{
  "n_layer": 13,
  "init_std_router": 0.0303,
  "tie_embeddings": "early",
  "lr": 0.003,
  "beta2": 0.98,
  "seq_len": 1024
}
Below are experts of layer 10 (counted from 0) of a mixture-of-experts language model. Rows are named router (the router's row for the expert), up (a neuron's input weights, with its number) and show model dimensions 192-255. Each number is 128 + 24 x the weight over its row's rms, rounded and kept within 0 to 255. Numbers have three digits each.
After each expert's rows: a language model's description of what the expert responds to. This comes from a sample of Wikipedia text that the model never trained on.

# expert 13
router:154126121130183133131070146178163090115111102076115124144172153114127154110123134161167116150117176163140132121140115121096153136130100101141131116141122116140137135154122131163116134123110130
up0:158135127122130158121076141109125131143106094080153140143116123130130137187114109129142113165105155132129131115140142122102146154133144124127130111162139099096188102119080130111147145073144105
up1:126132115094118149123146158114106111114131164111100135106139153122124114134107112131133187146129121176124119104121125129157128120146150100141168122142134128103115141072151139138113105156114106
up2:129153115133152160147131124131141141111076143101156101099111153123091171135112112145151145164102136144093110136132102121156117104114162141150112129133147115079130150104110098117115155147157187
up3:085088153102117089136116132077065115139125121161130118087126097157126115111159134115142097141120126132067148130146088161097100120155146136115133132126121054149134132157146094112117114105161107
up4:092135161135102149160115155173130134094186100125128053149141127153118119096127103130157109159128100112169103086100143155146107124168133142119138106126120082155134130124126144095154143153120129
up5:180151128089108139136171117122099139152147129143098068131143124121133150129149126130175121096156184160114147137144147135119172135166177132138112083142150156129134148119174089142119148129142114
up6:115081126120119102147130135139106112119092171106107098102138132130162119078108164142157151141119139079126160155154126150117104115114125108135169171100107143147118140055099145106148125073179111
up7:154116142139127171097142101143110109140163081122146083127100122110118115093103097140138154116169117131129120150136136114113146087152129149098131169101142132128123132127117154082080174153130176
up8:143110077143119106142190122119122104109117123120141134140099098132116146104120119130179163137114141186116104106133124121121201144114120165135124163150146073122162130130122119119095112141179155
up9:125163083164111160117086154131144133136133117142119110173150135104120121144108131100110101141086125153166123127119154143098133158107097164176125106119110088101125131130141118159115168150155148
up10:130129124149087131114127148132078144163108116124116144099170134106154127177147139123189142139142120108161125136094089120161128110135156147142156087099120085128109123135168137143115161095188107
up11:111172104144115120106135125156133147118129130086169139112152112129137148146137116151131136124164106150093105164077113113115150099124146153108120159118101142162146094130104142132116090091154088
up12:115112145143104117119087135158094144158129122161122170106121117136140102150114126140133144106116146106180133130110121147120164087100156130157157127076120145156150090139139160111148109147141112
up13:125165114130140079113132130128134122122141130137110117188112126114165120134130108134107141123134186143140108088129161129136138102133156130111124101141138140104136107146138123153129115134150121
up14:119169165120142125115138128149136120111141099115121156153141112111135146158101133158105182122153142142128148138152133129128137108113152117162155123090142133135142109106142146123141123148158145
up15:129097177151167145118160194126127153154131099137142186136182143089140121144105141091130102123089104127113126115077142151127133118094153155100111154162108134100103172139128166096125139103125086
up16:138124104147131125109113144108129114161110101120143078151150126112119130173131122144117104135178151149080110172135141119111098096126179094120127128117164144167077136097162139144138129133183099
up17:149148082153121158099119140152114143166115136104096101133123131165097137127091107097146153116118131141127093132120129133120137132135137102128148133130136127156118151134142142101124140086112118
up18:114117181111135113135136135099097102123142130125134116102153144147139143110138128130142194107173124143128083112148120153137139112130130101123165148107161162160177100146136113102125132118081192
up19:118139104155144114119090141153093116121126137120106045161168129111159104105123107129118138134078097202128114198165136124106129095173108141138115168072123125157149093093134124148111101146123163
up20:145183129116117116142147121119097127170139135127119160155133113119131121152135162125101109124101124126104141122148134093138118119131127123106153121124133142138106128130117108153121154100098132
up21:113138127131170132140126171201131167128125092171136092127124125133116141157104125143180103114108117118189128126119094105198134074140144153096159137170058111113148108097135082150115115139145126
up22:113160123149162104150126106115096138158114097096127080145106142141122130107145151151116108110106115142130161148130164131123145192062155145108115146114123106108126077084131111108124151066106141
up23:118154130138108107116144123117158127109140072124143164124161093115102116062112144121090096133185148155098089151124131091103114133089100097149111139142122148126097143130156138166137143155120107
Word endings, pronouns. Final pieces of nouns ending a phrase before punctuation, such as -aces, -ire, -ench, and pronouns like it, they, which.

# expert 15
router:155124132138158110115148094143123151164112141108128131153120116107132186153121121133108126103110126093119141133152144131115178114135138153143117111071104114133124144107108112173139103122096159
up0:116105122184146118156147137121134114110127101178146089129133116118104135148125110120127102110141072135128112082149132113124137149125097129122133134138133132101115148107126123160124144125137118
up1:110134161131075193165189101115144125133143141158143125148122125085127132123105094134098116076074142143147111143131116106160128163144141158123148111141202139082139101117103096151140128133141164
up2:141133144119116111108129115135096125180138163098152170149096136143115159120147126123082107108131109100125059120159132118140106118121156129145143075067125114107113155101122122154118149122095141
up3:178161153082104145124170134124146154162138141093165137098118133126084069093095108160137130103068150133089118138139152134080119125083108133138138117105112123152162107131086104201134109106137142
up4:110147138108140156119116121125161107127131119133081184085120102084125152141149141086111130099124108099134077147110163145124147085137109167136114114085124089114131082147169147138134121135097121
up5:139127081118119175157107106147143110081123126127117118111163117110090157110138150132141116130167158146138125097140090143093143142159092148117129089127179108135132154177127165115162137093100119
up6:116117133137177152168113134131133157085106089149128112108143078147131108113118149104138139138095115142154128118167120125132126126138151115134111127142150165171076088167112121154139121114128158
up7:138101103098119166165111151108134115127152102131078138126120130127156141121144166118102143119160181133140107126117162144122132109150127144139108104111099152110117085109118143142176090108118118
up8:132127148117110128152132108145137147126146111116164134158101114143145121160079171120111172170128134149120097131147121165089097160129101136134089121118094146108112150155142108139123144138164108
up9:135095105132152114101177185152147113119179137105091124128160130138128101130105087146174119147118106158150096133183118121131126113175140119105153147109138103067151123111151108119159172171121146
up10:136138137146163123117113084130134126109141136143137153166084158100126185141138082135140122135076156129135111142126135126080137130128150093120127163108088119105118122102127154155138118108119143
up11:178136143110098158140085116107124116092155102150140137131176121137120065152128121090143109100098140112183111150132109140106168095123127156138163110096126074149156108113134101136134149139097181
up12:174142132138149165173123123132157093136104135101088122121110143082120135137128151125117159111176131148112130129122134201106116147155147095102100089119162146128111152154127169089100107179112144
up13:099120138134106115132165132114164078135121156068157105108116127094132124152120130148138115134141139123105114112136128125132126122165137114151144132120134080131085106149116134133078092127131132
up14:102157154113159077163063105147146141128170151090115138096123165119118105072137129180149136150150105126133142118114118115108147105162118169154130127094103145136121149111106146123135129108171103
up15:128130055125157137132106092129145144074157105113116149124136091090099121142159136108147148158138147118120188107161108114146123176160123136134095145163137147115116113124098144131112141138135071
up16:087134118106129168153129061123109116183142130113122152106103156125077125143152113126121126116117130120140120105124168125113136124143116125167106180138108108151142125107090123149100134170111137
up17:118096157164149115105187113176129102096104116130088121101145134094142138155148132075105150091103095127146124109104119168144116119126101126146130140122140155140150150138125131111147113121127122
up18:184184113151126094149178102144143122135164147127127118131097162086119106116131141164120113111093166153114076103107145093090111085142074164138115093109114118137130094144130148134138105101115143
up19:161123133120123123095101124072127086118114176136129160136136151131099136115143081170145113135109107143121100100135092161102132121146130115102150124116117143110160150138126130138154136142159127
up20:114168135149158118148114078158150113120107154107136113123171130188113131128127129134101104103097117089151134134108106109146128105120128113179124123122138154128108143160132157130132160111101123
up21:115185135134173145117116164151114120123141149107114121174175077106133134111122129115138140113097088128137127174138142153104148130126123156114096087113140122143157103125142128162126104118127141
up22:111113093131137130143120104160092083162104192152129155130158117156136134083114149112113159137143136128106108091123100160156154105100131106082089102115127118194133168145133121122146120118142151
up23:147149114109144120153104135129149154127108145150116128122096120113142131124080121122145115123127110140171174125173145119107164107108157070102106135135162177141148137128159115121146075095135142
Line breaks, table pipes. Newlines, paragraph breaks, closing pipes in table rows, and closing punctuation ending a sentence or cell, such as ")." and quote marks.

# expert 0
router:170127131104121137133132132119143088107154114110078148149167157157163122123134166132179128116163154111146151152104126135162103153115070141115102105180131139109175179106112124135158119094157126
up0:153149116119129133137133074117100129115095115094140174136183122132136120147108111126140136161143121090140171132160156108139159174117130173111119132112161105116148156157161192081126108128152137
up1:100142116120102162154117134103106101138168169135094118126109074151116109089118135136142180108128150115101119135149155162137144160150132124112128118104103154144134188132112124108090111133145124
up2:090129119132150135192149125119136079167101140133110102109179153173093160125133152147134130140108127104123132134147123118136098159127140138121176139077095145163144119087136125148093086138130152
up3:168146172111111166094163082135091155124107147118118131108114108170113128098125141094161136094114129192105130098115089137134091116160119174136118107161136129142155122131084149096156142108130154
up4:147134137135138167118129084140138112123123087124085096130112094133085101081082173118106106102114159132138127148145058136143151132163129127133124137164124102118140125108124104127112123145123130
up5:105177118120115086161160187154156128149121068106105118158114158135136154106124107131139114114115145150166163124145086122105142121132154135099108137141132127134079134150138100095063152133167090
up6:099122139098129138139147125138140126138142163114102161142099148126108157101107139128136108108098139161132135086139140155089128106112129151104120094099154113158114145138159159106134128164141103
up7:143166118143113160114109169149077129096106121110122125099131123113112127141128070123080123117127069135126111152173123082138145105125125110123122098144148118136109103101151170126111187135134156
up8:127227147120136165138114159146119119167147128131174142135138113147136124143117119075136153094173147136174134106104157120153156115141156117113102129131093123097140119128102142087087099158136089
up9:140085140117166092127136164152093115121181105123080110120089090143105123169137128178068107076159127115118128113174118131134116110139127139141079128145143135175129124131106103117116152133149121
up10:169127139120141108168129137103133164103128137121152171142111141111124090134115122136155144137124142110112129129114128106129114135142136135138187128130150161107153136133111140140132191138169117
up11:158104144116111121083098094141112123144127110144124145094063144153093129123122157108150102149147118121121133135170116112113112098119112153128087144149160135132194115135174129081128164116144136
up12:133140077135095129155164125169126118123096149082141087127140116171114168144084134150141131149121148147117100145145125186108115135131104096100113126110131143143108130158082115163157105131120108
up13:123165083096134112105106132165154142101128124139123100115180123116113133120134170144106086148126163133139086138148109115126133152188117115134110122110144131183117125118195170142148147133139145
up14:149130144155149164134114133111105130183129160130098148099131117145156134135145132123106119152095164150122133141109123111145086119135096124108116103133167115117125111117121086135121089082106119
up15:143130102116159098169133156121109086090136153115175027168095108118122132125115136119176117129134154140131138135168124155129103095137143151087107105081150108098127143116111086154156110069120132
up16:147131152153113105135147122127116111099143159111091135134140115129099105148111116148152146124070177152129098158113117148131097154129117128112128120149137146147178149139127115127133113118134110
up17:123155118120174162107148158114122145166115159120111164121107122105158132123148107126130108107107124123148108125120121115103119148122171123099108135105148107103096157134153096156180133107162122
up18:101140098082104157139123113097110113129145116097172171139108137153141136142144142125136144133058155115133101178125128133134113156094104157126147105151135139156098103118145119090121079130115125
up19:129145176121094139099115132114076126148149149085122112178104103138139099166161158114142159165135141149113130113126119141150116092150130098158095124099119125144123152093105134125144082093141113
up20:151121145149080146113143117110129075121143142135118141130143111091133101088099172145147178120130174156115123188160138161115077118118129141123091115154128146109126157105115082198127103108093110
up21:109134131134089137150120078121095119101141187084151120151113188096107126119100159130170120126128131134115138135190154123146079129158113132135129172124158130153101150082135108140135099127158171
up22:115130125086162104160125141078141110150142134101116110104115153103141147123087103110119177141133141134119104135169154057170134132112139128146100124148091100153127134101122150141133136129159079
up23:130165113140175137149106115118098148109154088147138120134124140160095170140100131144158102153117130073149135110142094180166111140115105114115128118213128141120148163143092125125125112085147141
Foreign name endings. Middle and final pieces of non-English personal names and place names, often in sports draws and lists, such as Horv-at, Kośc-ius-zko, Botter-ill.

# expert 7
router:104143111078099072121111086131131099168154179113071155132109107135172133162151077094104151160158077089167136128141123127092144105106119110112102113139123125172110139087145122084124168130078120
up0:132161153095129121148104113116151080145105121108142107111150119094141107126106148130111114181104108142151089105116137040117141124105127126120092121110129133099139164091117148130133115091118125
up1:084131157143101163130155115177127112157118106100095158115106120122092157123126108152154119101158130127124119167149065122141187126136142173105127085137157134145141118131091157147136160112124126
up2:106139136122093135146145106115140179167105126118124195140153127134170132111123111150113178120127087092151123169124154136117110090155107115122109142086118120155147134154109146093141135099112150
up3:124112114097117160157108139162107137141098119099105157132134089125140123122117096097163131146127123118176095132203098119149156169109122110124132143148150137158111140104149111074092103112074120
up4:144118139111141154135142134126136153205163118151125152145128138104141137188154146114146134137187102151139129127192106138139074109116164108102108156114109133133133097123095140127127138110170095
up5:135113120126120129133126135144116138150155111149136107127110163101178119127122105114117166109130142110164113140133111111130125148104077128147098114126148150144127079133090146143156104128162113
up6:128123129145144095155118147147154105141108098152083153129124189132166140110133120104089162159141154119150120125134159197146129118187172120151117139114136103117148127124118117117095106124111138
up7:111155125095089112116165153158161134169147124135069152135089150107110081148129160129178092161136134074099088125113155148118111109152138147128135142118121122128157107171133142152139110125129123
up8:163123150113098144171111113119139117106099103090136088128097119088125106110140120147121164130150163089102095131145151116107110147120114178144114128125145153147095128140126138134124134110139124
up9:124145136106135113093116097094125109127153150134115166131128150112116152122165099129128130106144171115127129121135177121147115133147169139113083114095182139125085149081107106142148137137142114
up10:137138111129115122155129121166087145150169102084129132149146105124116143134135142113113085120141108113123105140154159125173139144172143070118138124157119124109151149136102104169119137090118142
up11:102127128152116121136119112123120129088155178160143147128133170114136143138110125095122149159138131125141101129104154194137141108088183128119123096127121093101128147130118111149149139135129106
up12:072111145180109144140114116160087145129130091106124145096134116103138122112155108140161132104134099145134073062119105090104147137115113172160118139167112115093110174157116151141120090129132163
up13:149136119114163134136132119139107115117114134143112126152158133103133140094148107114134114135154129115121134162132076148089117116091088123123108162115140145090143082121108106139165157135131119
up14:117161126108091088118108130132121076091120135119165164126125142120130137108133147149128163139148136103202124132148110120125160095104134098109122170117139127138134181103105140114124143123110114
up15:114139134155120147165139118169152103159114133129140125151141114127136124130174074109129134147100117130120111121121160135132124131127156128143132144111151110140161166102118144135128139154117144
up16:123132132137165129125074124127134118155134183125131134144107096124157074151113151174149125105153156103154077105106150108119116114126133102119100089140155072130084126079143108125167114099101135
up17:138126146142116128115134121130133109201074164143159091108139149133110125128122147107103124157120103094092090129112164131128117090122117096130095137149096158133142141114134133077108142135108183
up18:125178135074132123147181152111143100151114115125133123092170129136087112129121100163115141149112155091139129115117109100114166130129144123155124082139091164142098111089161122118105146091089112
up19:141107103172096125134092173127114122144158098144096136138147128158095099145084121114168165131143112115125112093129132124139123151108093100139094161118150141152139103149112114130113117150129156
up20:128140156075154132127155121150096112149154141110119144102125161088124137098125148149184152124153171151141130162108116128107160122096123130151114130156136103123145121125145113112121097134132075
up21:089166124121143112157110111114117133137106122105111150120159127119156112101138115152136179111178132165104148122090094132136163120124091120091079130132096129140123115128128132120125123107106141
up22:136139104091136145143120157109139162167115126116102124112105123132123137141103146108109140148115164157115108175098118132123126096102143120151144175118162126105151193088126114133132116112099089
up23:152104110102131169101145114198120078172117059100091124149147132107145105119112118124124154125137142119132128142151162164079106136123129127109144114139131137090103125139118123154108130169189105
Headings and table headers. Wiki heading markers (==, ===), See also, table header rows and separators, and words ending section titles, like Tour, Party.

# expert 2
router:103128136118090089135083113112154133105139158143110174065091096125146103157148139118090134121161102088108125136073132115122117136159074120168096151120113152143102080080142112131135131156123076
up0:151144156149129110134127107156133169129138096117073116149137131129105138146125097086123143137155146103144152146161123096130167146138097124125169111095099113072118124143128108100142074132149140
up1:128100133116149160134104090137118107079071111147144143102162138124151112107078128144151146171143135115175154127132089137101116148149144132126103137156112108123125133109154095133128124163120141
up2:139128132133094149132057113128161093165111088109125163116133139136103124112141172102094113083088147105106110166117125078079108142163122084117094094119131147096099108132145155117098123077142145
up3:168152126087107104160156131130107136114175170128142134121162132161121122108137150105138120104137101084091063110124131184135107173133137097153175154104146158117150153108098169147125116136157125
up4:129133101173122132163067130108129111109118135151093089102103116167119111144149119203142128138132173130150095095109142118137142108174131158117161144107157145108131099104108089149144162137112112
up5:151092146111109126138090144138131096122130135179125102113112086143128143122174129145113169114129120125106111128117104160107134175120161087104119141101132108139123088071120156143125115139146124
up6:133150169107089134098122078100123153077153090097088113107101075117131133115121130094100129152121149146116152107146136135132123136108096141158145096099087155101153112147140156137148131142146113
up7:122122094136134102162109108147110084103110065129129161174108141131173106139152135130141139112151138115098147138136128166158128144070123112128106126137102116145115161165165123169118110070101093
up8:120124159102147094141162149133126117142169107097181130100089135141152122118107154159191123143134100143105130119153147123118134135120129120128143163182134099139138103136126168145108097112156103
up9:084125157110086111118115172096110096076125134127084121106144130123157169162158172148131145065134094125101119113107127141158110119142148117145120103100135143136101118100133118149123144103099099
up10:115125112101139146179127134114073134103084117163135105114121085123113135133114111132129119132086137132161135110123090152104108156163158069129116141130133125137138140107114123116132111156151093
up11:132133092215144112092081080109087101128088130142101150158125120095103109141157122142127160137097139134121091121127152146080116112158120127111124187146091117141146161093125115155105143101131149
up12:112113112122145121127090115091161130118143170154135137115141164121066132129136155159149115166129117138120101137101136112112181121151076150184108113129126117163137052134149133176188142116122123
up13:115134129125141169136118149115127095133102152116127135123122116163121114074117079119109097183123144109138110121055165121129138171109083159161116150109125116088138135118081136149102113145140124
up14:111166074095115132149086122122151111142162108118121132137110167139074122142152184139136226127109111103108149130123119121190132159157108134080153125109102123105144114143115127148166113091147129
up15:137100103109101149084073122101134140111112113071095139093133150156136150108124138132121117113140147117120119120150164143160115143124108109156084135155131157097153121067107102095127118159155123
up16:151161077102120083094114133122145153127139098127076111122131128163117142158126149135128166108157122119161119090141160132105104121140104160118093122169098098085136107138104101120090103134123130
up17:114185081105122108148125113175141128127132147126148167115111133095165126109125147123102146158152116143128106129147135171155156127142110158076119162101124108120126054136117100099134125142093105
up18:133138172099140116169109148142114130098121148161158109052079155111153112121177166147090153103100137136128136114133106109129088116145155147150099142117137136159158143164163152112134129140134122
up19:176147130099144132119140138121150115146116132121128106117134055137130089130123095129114124116138080118158120122120137139102131129116168136110088152130135149143171107146128109156109160114107140
up20:091120103110093108159094137126148093115145127081108158060108108149108168129127141131143135097153118103122096134108162107148151123177109114081122173115104151124133131118097141147112145145123184
up21:118131134172187136099137083177110129116177072162103116110120153108114151131154159138126119110136087153116110163115155135140192112159180096121091099151141126141129119129131172113120156172124120
up22:060113182133122119136129143115116124112097105121147177114112132154128133079154111175134151134131110126153149102147120117099119142144122165165103118144062127144156112135134115150118125122172156
up23:118107116147078151114097103105121147066121098167103165068162108160119119123156155117161117164159154112145150143154133132111162124109119175126095185097132137145118078126103108126129168148166081
Table cells and headers. Table row starts, pipe separators and sports-table labels such as GP, DF, MF, country codes and football terms, plus section headings.

# expert 8
router:136152159140151114191143172160112126107128145131129120114159132139107150109134131125109130117133135125115127144074118133112110157113093182136117082138155151147155175106172151101145124117160115
up0:165110147147111166133098131111150166161143140132140156063127151076104157144143110147084129138106130069115097132134142139101116114124138169099121157114157157112108105127171174082128134124126122
up1:119164116162111155124132118121118122164131128143174085142123109118145125160114105111169153149145128115092119100110138095149173101104101115139113154117136134097086106108127119136150128098113134
up2:141126131101130167137134141104117122149118132135151101126139112103082096159134183124144148092138144168156099138128143119103120142147106130167183147165174145125093115128109125130138107154158108
up3:115099100074161096173131162127148091107178134128126126132119119110119131124121110144087112114166118140110148146168156148095126124127138101150090117130139141083146159104130123146126069106140140
up4:116116169130148159116132128099109107140132095116149181142132171136115164156136163150121111127094172111106133133129123101170098135068116144141113144079121128107107092086097171090151150114133075
up5:161149096105149124166121172145096098106104146157136117132143115097180130095142131166128106136128108171137079108160171131128093124133100157115101131161140105157107117133146116153149091120125136
up6:152130115140127156159127114147153145113150136128119159124107117107160108120097141131147174115126117118160107134109114126099137163110148141130136136110170191096132110095156161157107109122142115
up7:118147151085125127149177112127115119128121130165139100114098154125134152126124160177093137134155129131148131131097122096131136115159104194089087184113115127172135109126072119127153142077153105
up8:124165123186141182130141144142135099146161120149122142167133155113157108115148136129176171114123136162151114101141152138153141153108148123134123144151137122092085116146098151129145155095113135
up9:123136142111152146146131150135154107096147160160133125168106118143124100126120118129143121122114119111145127091098168148129107152145146138121092142134160134144112154136145059075109119112115143
up10:116146134176147147116138118139156125112139081105118127127143128195142117102138162137106142140163130140101098102116117113164111126139103137145119122152137143094112135129159144137145145119079113
up11:180152168128156138174147113139147116151137104134093153140101138089116089126139181133140125123141107120130122135151129157118107138102169089114133067112158150115136114134164117112103162136150088
up12:190168166146152163165103142121123098101145120123125146122149154121085094114128133135149170169143145134124112121140111151128144098147137147138141145154124152127119151093108114155139129113109104
up13:170162137154121133185080102140133114115154113121109156099094163130151132107160172132114136109119127118100143137106148150151120150179158158144136115121146121128113130109127098118122133127142047
up14:150136149124142124141141084108096117135128142177134115094147129117113105086143134131082095110166145135101131180085153118150159164097143133157080105169102113058149128197133113121092113114174126
up15:093150135087100182167139141146140145118137110157089090151115142116150138129111126125112137112128119121117112157106134104128129110120135139115126139115146159089166137148158161101114151112164093
up16:114157117165138160169128124075114094118093102127115125102111175155157122123147078152111129133117112099128136115108120166111125133117114171094140114168106129146132142104105161099111113135112112
up17:125128087134119100149111139143057115112161121094090138146116144168089134139163172136123120122119158113103093126136162138086158142153148117106087139135162117122112119121148124169114117061133142
up18:131170040117119150173127176140175104144125111138127139120123143116152128127170141104148108105123142136138112123148164184090175142141127179138105132123129104114158139119151127101118105103117095
up19:107140160138119128107134137131126135128108099099128147153202170131096115148102131121124136132157130144132084157135129094095157115131103138136129114088129105096133142125090171114173146100161093
up20:111160137141149117092139136164079166108132148096117086112169138129123119146124121140109125118096126192141108086081152137119118150125133173144108161068151140134153118080137127141169102113054108
up21:118143128124138095125127107095091138172109120130162142124101168144159111098142113134134091112104069113108093089152080172150155123115087125113131136110118122127121108135066150129137145101114099
up22:113139122145136138113153150100142120128113100117127184100116128155176141118156150119100125135135144113086132112100133089134135128133125180097157111150149126100132108123090115105109113093149138
up23:119136106137138097144144107126157105106153103119144110160135133111135140100120140109135150067172092110127074116154098103135149152157109182136137138127149122119144163122114136088170071117123116
Institution and Chinese names. Words in institution and country names after "of the", such as National, University, People's, plus Chinese name syllables like Gu-angdong and De-zheng.

# expert 12
router:124136125192065154072134085130095168153135102163116109122157113076168130098089171084125130129082102128143116093148147125123094110135158093120143132148160117101160138118118119119101135156140137
up0:177109165125116112131132104139089157098080100137161136174121124074147109105122155149153135113166109112113096139177090110140150125129107131142116144100115148128091124124144157140089096108147125
up1:174158117121064165134120121149102141140119114133149136197152080152120129142086148146092117112099116134090119134118135104157145140110124106116098156131126086134164145151092151123054142139126116
up2:128158122113116135139085113112106121147144118136116128087090091126131119128146168126154156140139136080111157103150188097126135134119153125088116107114085153089167140112149109187150078109134080
up3:120130139118108129124155098142141130125165157153166156134142124093121081117098144123113167125098124158142108172158148109086097138147183135174077162120192142100099137114132126123115144109137137
up4:126149152115157144099090120163172168150094112104093148156120100080124126148126149141171180169098161125123161132125155160094118152167115122158093091130089140089143109139086136120146119158159098
up5:119136121123105127089140169119094094161155098152124080140131110133112147118118150117178123138137150117115122107123165125124119111154148084145141140095172107107129148107126123103139121147155171
up6:131083091162101112127113136132129162123110083145112123110117117135158176101125175120131141155096110080121117107098152114122139133151116130145118127104182148076145107151151143149116135128090130
up7:103143139154088088119120085126093111104165117158140155112147138072136137094127114110160149131162116132108134097137123088120137132074139137108097123133085138153120150144116130133123146132166159
up8:113132141148107136179122099149111131104129142107167121139132110132074164121084160136142153148104160119129128097144141115134126152081165131141124136106147117148115143162118120114144119094116097
up9:147143094129115125103135129150149169162097115120139149122114100116168108146133107159150155141141091135165078128091124132134160149129132083120110127100106126093135171106176097134127135115163119
up10:097190089157113086126133079084116119115120162112093110138111153102145131139064159143141155176063139149107092117130134103121118160150136136160078128140132101129185093158148109149128175134140121
up11:158135144160114122129103124130114131116143099101122129162109121143104127119105154104099100124172132137098136092129122098103161124133194102068127107116124123142140142176146125140108172139127123
up12:101138126115118159159133114131116134091137166104116153125120075115143144111118133085130112110134126134195110082134154175144093113114110123085078145135174147145161144164114110137114171134166160
up13:146119089178094140083094086167070161094103114110127128136118100117141135100124157129115153137111106138104101107138102163146116147147149108143105137106148132083145190144157127124143090129141129
up14:161122117138127160096096108147144143155138142133124140087102135133159120136121140091066112139135093131096202144111120154120136133138147133139128132127154146132137124158081098111162120139099101
up15:106162167167157182111107162093114144053093110116126162128157085116121084114102150126146107110144116122139113099164125110109158099085148136149160142140153121081112132082124069131148118171154129
up16:123104121151062178135105097141152145128150111149142106168149082149155136123113165126158125135103169155156115142120130106147136147118171101111129166135141125117132077127127159115113101123136138
up17:135135126145105103141138103140140123169157061119102163142124108140138126146197130151103094100110142112085148099170123143099136127131136124089112141163117094118097185124118115116088152106162114
up18:122168113113139150131181108106155103112136129126113103130122145127124109172089154137124102125136148082149103127121192122100122130143141128109151142159162144135132101096118141140092092136167141
up19:120135135112111102112137082107093144169172095149123163094139131129117087119119107157117131153127133084147121116117141115132138116148098149132153175137115123147118133099138108128152134137121156
up20:117172100163089097135132171138117108098152079127124156134194094134088161185147177164112148112160154160119104094123143118113175143135105127110131140140087144160112145135128116105104183145152145
up21:152159135167141136118138121071156105153155115139143134130132134125161136096132142119109181089107094136155130110114163161113132125124133104139151122153116113100145149123169125143144135138141144
up22:129129134180066107088106134109085130125155144145122131168132155164144098130128121103150117118112153118119129154141109129094148112119117133107124117115146111111104128140125095127157144148135119
up23:120134138151121140081099112125176130104152134121174114093113078110162161130188110135124122084112128128142124094127133120171130140108166122193117170110123109158157149121140108115125132071126105
Decimal points, sentence ends. Decimal points inside percentages and statistics (37.4%), and periods or short word pieces that end a sentence.

# expert 6
router:099111111145159192144164143122108156110146135131116157141124109135113091111083117176159145112096143158149142148142144178131141117087140162139134135165190138168157103147161114115138133164110125
up0:077175134099147181128124093165180126105110092096128110120114140168153117113128126161135140103144162157158126138147143107081130182131145132114114120148135095157130117138131119116124080151146119
up1:078154118159111151149145149111124078094116112132161147156090170144115093094151120090162127114119129098093115119136163104146149112115127143082127115188137081082101141079145114118103145117102156
up2:141138105145127190083135137107131098148136121089148138129108113119118145122104139171161110110099142115089093117113137130142120124112140117090083114100133136169114101169136166149126135121102106
up3:155130141156106122189137114126111101127136156083174144142126140117090097115117136117133123145131115129156118177159140155102140104134152133126137131114132145111130131089148164140102138110081139
up4:116140149137153139143130099104106070121120133122149155143123149114134122119136151134154141139094139107098111101131142166118102120138144154153107142147142089137147173135103137105079115134120121
up5:113134143094152185084123081162124158161142137131140094133121130169148117120137103164141132102165149122132098165132124109095097167124112160128120120153125113158122140091157114139103137102152130
up6:101091160147147112118112113119130134122157084094114135138164099093122161126113137125152135110107146120121104154114138110121151137115127133162150120117161129167156099161117131102134100159130173
up7:128149129153138132152092112195095176132138114126157113127088108168118140130136193179126117137115147133154144117169149133159132149101131124153113135129132132161146124132156130117127128132172078
up8:137094109110104118141117141141131171143111128157103114120156137095098140078136139139095097149129150169128136125101136105146143113093118149090134171151170101163105110113136168074143116109101150
up9:152134155156124154134149129118101127107162118147130128098158117129156072140078103115151110169148121104125105145096137145109126113107175152086153124120146153147137102140153089133120124117170126
up10:167093115115129153131129103141090113114130113111101113112160124142115081128120127191148153141162131202142096116120123128134112140141135140126135158131137158152142170166143133061116176132111112
up11:169124131156156143162134119169079104154111111150156158103142142145093109159147127121160156099101191089118142115093077137136116111089122216119146141119116113173130092145108137073079149139097156
up12:169104084132153112130128130156116131146141132152181134084097125146125087098137150109147131119160084147107126123146124171177137130122138194128106146144181159166085107114141145103133148105154120
up13:090095103111124122121113157098119133099189114156123130114130112139146140137152150126172135135142120187116136111109121134130142127080121142154144143117148145126155092184131115085122099163105103
up14:116100134124133116135111156140144140142168119147103146120144118160112135118124083122121106096109150093118147124098116102144151135110119139139113103154139124126118156153144143122133110107124110
up15:110171126130148130112110134159154151149105119119128136128164115139132132124107147113089150117103120125090120142128151098107090151111145098153155128137098138125112124155140090119113145124160159
up16:139132139118131127159115127120146117154129150079116140152114142089107116173159134158136166112117077119148127172132143136163113154163166137148126113140169104142140122066118140130126139159126116
up17:098137135117117129137105160119083119100135134117132091122092091143139119142129101119152134121136136105174127119140115157132088136125128080141153129180119107127117155094172148119151086145184158
up18:104137142149160175104123179105109074122144139137127135123129096093121148122156115152142120153117130140133127173151114138131097138084155136128124104107124050122112154113111140113139118148147124
up19:118118141156127159164085096140117120135129113127145121113150084111134118142127163122108150147141166112112097102128119147100135113122150077147168136121122147148117094138133163106114102112087118
up20:128092154110096096148125116157132113097153140123139145095120107132148134123121175109149141184093149127147164124158118153168127158137169118078105113100096111118149136132153137143123102104109164
up21:182140123118162112121118119173114115162119078131122093123122177144124091121135148127151138105129146087119125096136128139130119123097120110140144158145161107126149124110194107094106117116140129
up22:156139151142135125149151128135117136092171128163133117139153101110109110136137177175135107132090127163092112187150162133136159147120141109137123113133145105144128098137153118132144127119149076
up23:138128115153117148133134123109148137141096141123112169149145147119109160123103114151112128141120143145147162105143120118111141123113075155141120037107188091122099114126115151194138122187136089
Surname first letters. Capital first letter of a surname or place name right after a given name, in sports rosters and lists, such as Lucas M-iedler, Julie H-eldman.